From a checkpoint of a small mixture-of-experts model trained on Wikipedia: 128 clamped SwiGLU neurons an expert.
Below are experts of layer 10 (counted from 0) of a mixture-of-experts language model. Rows are named router (the router's row for the expert), gate (a neuron's input weights, with its number), up (a neuron's input weights, with its number) and show model dimensions 392-447. Each number is 128 + 32 x the weight over its row's rms, rounded and kept within 0 to 255. Numbers have three digits each.
Before each expert's rows: "mostly gets" lists some tokens that are sent to it at least half of the time; "comes after" lists some tokens at least twice as common just before its tokens as in all text. This comes from a sample of Wikipedia text that the model never trained on. Tokens count by the router's weight.

# expert 43
mostly gets: "The ", "the ", "his ", "this ", "their ", "This "
comes after: "of ", ". ", "in ", "'", "for ", "\n\n"
router:133104100131082133124178135115154083175081144148130155142117074193124159112172113145129143139092171155138161120165142133126125159150086170047096111148149099119085148073
gate0:194074136127132116151112130142177067107096180135135144085123075145110094102109123121133099080069126131133154193098161200144118092163090139146117195083095055133099093100
up0:156139146151154116168126169137126133120124047151153105109152137124182165138130113056115147162166098118109168118136130139134087113076114121121153138092148138158120088136
gate1:144142162136102138172131155122115116117103134171149167156112142116086125120139152093114036124091144146147179131140136118167116138119087095124144160090080116136078138098
up1:137108141150107139175175180171079086123059149165103164135090100105148105101140119106113029143097156140156149186136118108168105164144127108174138166092119107165137181108
gate2:121098179092200095076079154157113109104153169172137166128094126121103104145098168133112119091140124145118084150190108082115167147119154113155117120130180105123092129159
up2:085109137162148149108103143164089140132101172173140128121103129142167076084110142099133174089105115138149101153111143130167144206151084133085141114140170105152141143073

# expert 47
mostly gets: "—; ", "· ", "ENG ", "Win ", "| ", " "
comes after: "| ", " ", ") ", "0 ", "1 ", "2 "
router:183132198103129099131144160120096175109119126092162176159131114120105184139148139104099079142150115135185140150086158120060080115155135140123113093116175097116164136173
gate0:153056135200089137091122126153138131088103132123139102120147122160111137187156164139195157099158055083182158152153163060120112162135111106150089145087114110197126136108
up0:154050135160140139138146111159161064078139135117148134159104113130130100135150111117156162135123079084227132136132142057112111129156105113174111116119093086187080123116
gate1:123121088097140132094108144086109172130125121078123100086141080119169164124141204127168072142150122091154130120157124150090145150156156179105147115140109185100144150165
up1:152123079186160100197077115082193163145147097084105140094108124083139227129184129118115122107131090106146196110081113162173074125140122153075075171113085182093137119118
gate2:142066150114110117148082171142124106082099094124170140122109146120188087164119102091117097077107095135059100077136165097177130163094133131173181190163161033137155079071
up2:178149148146160084163089129065107136082167156143182143068193093132130104112153155065095141162126123095149174080184141155102084096097138185126153157144178187113068095087

# expert 19
mostly gets: "several ", "same ", "second ", "many ", "large ", "small "
comes after: "a ", "as ", "is ", "in ", "-", "with "
router:165073137114098134123125172171101127184113144114151180109072104174108173153128066162161144130082117168125182123059088083126200104159105151113116139105124101113090097135
gate0:185160150131141160079102180107159150096113213100129144158068118145107099173139112172123075165066154166110116071152147136102112154155065109149197140143181120095129143168
up0:195135132107151153125209125120136143123129147091094146177100154162118077202174159143177086149132145139091059139133114153092121151135109115085167123189161132069167074122
gate1:095164164154098109099111087088070103134101085151050148109106111181048153125156149189122206212073156125145142115156143149169117046114220130149214161147168150125114157104
up1:100122115141175135109123091115152096150154094144091135180140175110059145128116135117163163121164145081083096183130150121122091131132150214184176178167126133087185116160
gate2:114114104152079161134103125131128158146109167105080098125084113096138044197126097094161081164125161122166138141087114122122142162133183131152103071152135159117143075122
up2:157124095106063124158089113155128094170077175107119059059139102082124101175129079060136087155142181107157176115145075143120158175091210173107074091140077146114095124142

# expert 2
mostly gets: "==", "===", "|", ")", "== ", "=== "
comes after: "\n", "\n\n", " ", "also", "|", "MF "
router:170130170115112094159107090124100187190106123087145057108160164132094151198073086122109158136145134093163098203093120143110147171124090104132125124128186123089131063133
gate0:155148074093109148151130139086106153135135098087135140174159100093159137177083152178167139133150171112165167131116081155111090129098167099169028092115139144154140135164
up0:106123128160151098147122097053128173092152048141132144161133089144127156154189154111131126131089178109090158134112110125104118168139120162137127066145148162165130136143
gate1:191136204182112142130148098080115153083156094161187131127148172103182149099115109109128110188141142133121136185124179094138120124144126139103173156155162138124081122114
up1:158128165195075169123121110120162135122137135143075069175087135123129140132162198123113077106077207196085178174097182150136184104138165151116168143132101132152136161103
gate2:054062127159158155129110126089175087121183124110086136145155110170095157120090177168146148125150112118130151112142140115104095180104121133096138141080142079102080197071
up2:097109090112131182110159148118144054127140147164134165125107150142155173133136179097152164136163164110078130124095127117107155160160113135175080148071138075163114171137

# expert 35
mostly gets: "=== ", "- ", "Born", "Preceded ", "Coordinates", "Died"
comes after: "\n", "\n\n", "- ", "200", "201", " "
router:178100188111041104113080135089102172132168140093190095103146139162105143122105063102101174107145136090138078184105143164080134119113110082103134092177106111165145152172
gate0:112156105145177142148119091159139128112127086159095116148116149137181165117149124111147115186081147109183148160100105167127101109091093098130083073065193179104101092104
up0:158162118168135128180178152094071108136102102108142114112089113107182127125143143072124074129099102133176111107158086143107112157145148129090151103104190101125119066131
gate1:088147114079093128100148132097122188160093173090151113137092124147109134064141051081125161115085139096110125111144168062100030112074132123153141117145122126121139117119
up1:146105165133138147105113093069104195086118152123130115159108148092163136151161101085149118173107135115090141087137134049114072119145128143145147178064127102129157112142
gate2:109130133136192102148113141135086139135145123140111158096129093128089122127112067208094106156138118132134096060121107068118078146134169052111132147129183097106124075088
up2:119165125149129143118087094129074149128115159103039150097132123136080157147155156134128128174110114149122155111102109081147090151086170095133116167131124143164097075071

# expert 25
mostly gets: "201", "202", "200", "198", "199", "196"
comes after: "–", "201", "in ", ", ", "(", "200"
router:116144149110128117108173149085187115130127148088169149159176104137169139182168106071100119118139121135133148115140079151121118205128063144132108091168142121144152161157
gate0:153064139111151195161158209135141150135102134152123102125150132147135136170114099156110150052158138063080105094102159140154157129159147100135180200108142157137119109122
up0:140134146146122156136157127152171159155117086112119077127160103110117115077125163126101124174135142124119109078100143112154112079151185124077152098141130142132126117090
gate1:102171170135148152128148120170139105137082143161174084150087110157197154186136134131127144173099156161085149084167139173129188099130091158175113119141145114133184103103
up1:132155086119088162156131150167149091173122158170165139122122122064142106121058132092164102095111110121119163139216151115183123106118085146149124125117141115093145065090
gate2:149126164085133124107198142098127139188134107129152116108090104149150156068150139128103121098146129065062127154139133155101130095142156118135176219152154155148128177104
up2:157142130085145094139171152091105118181138116151126102085149126141138144089171124111113165127121127072091151134112163154130138089160175108124138208157126147157153124096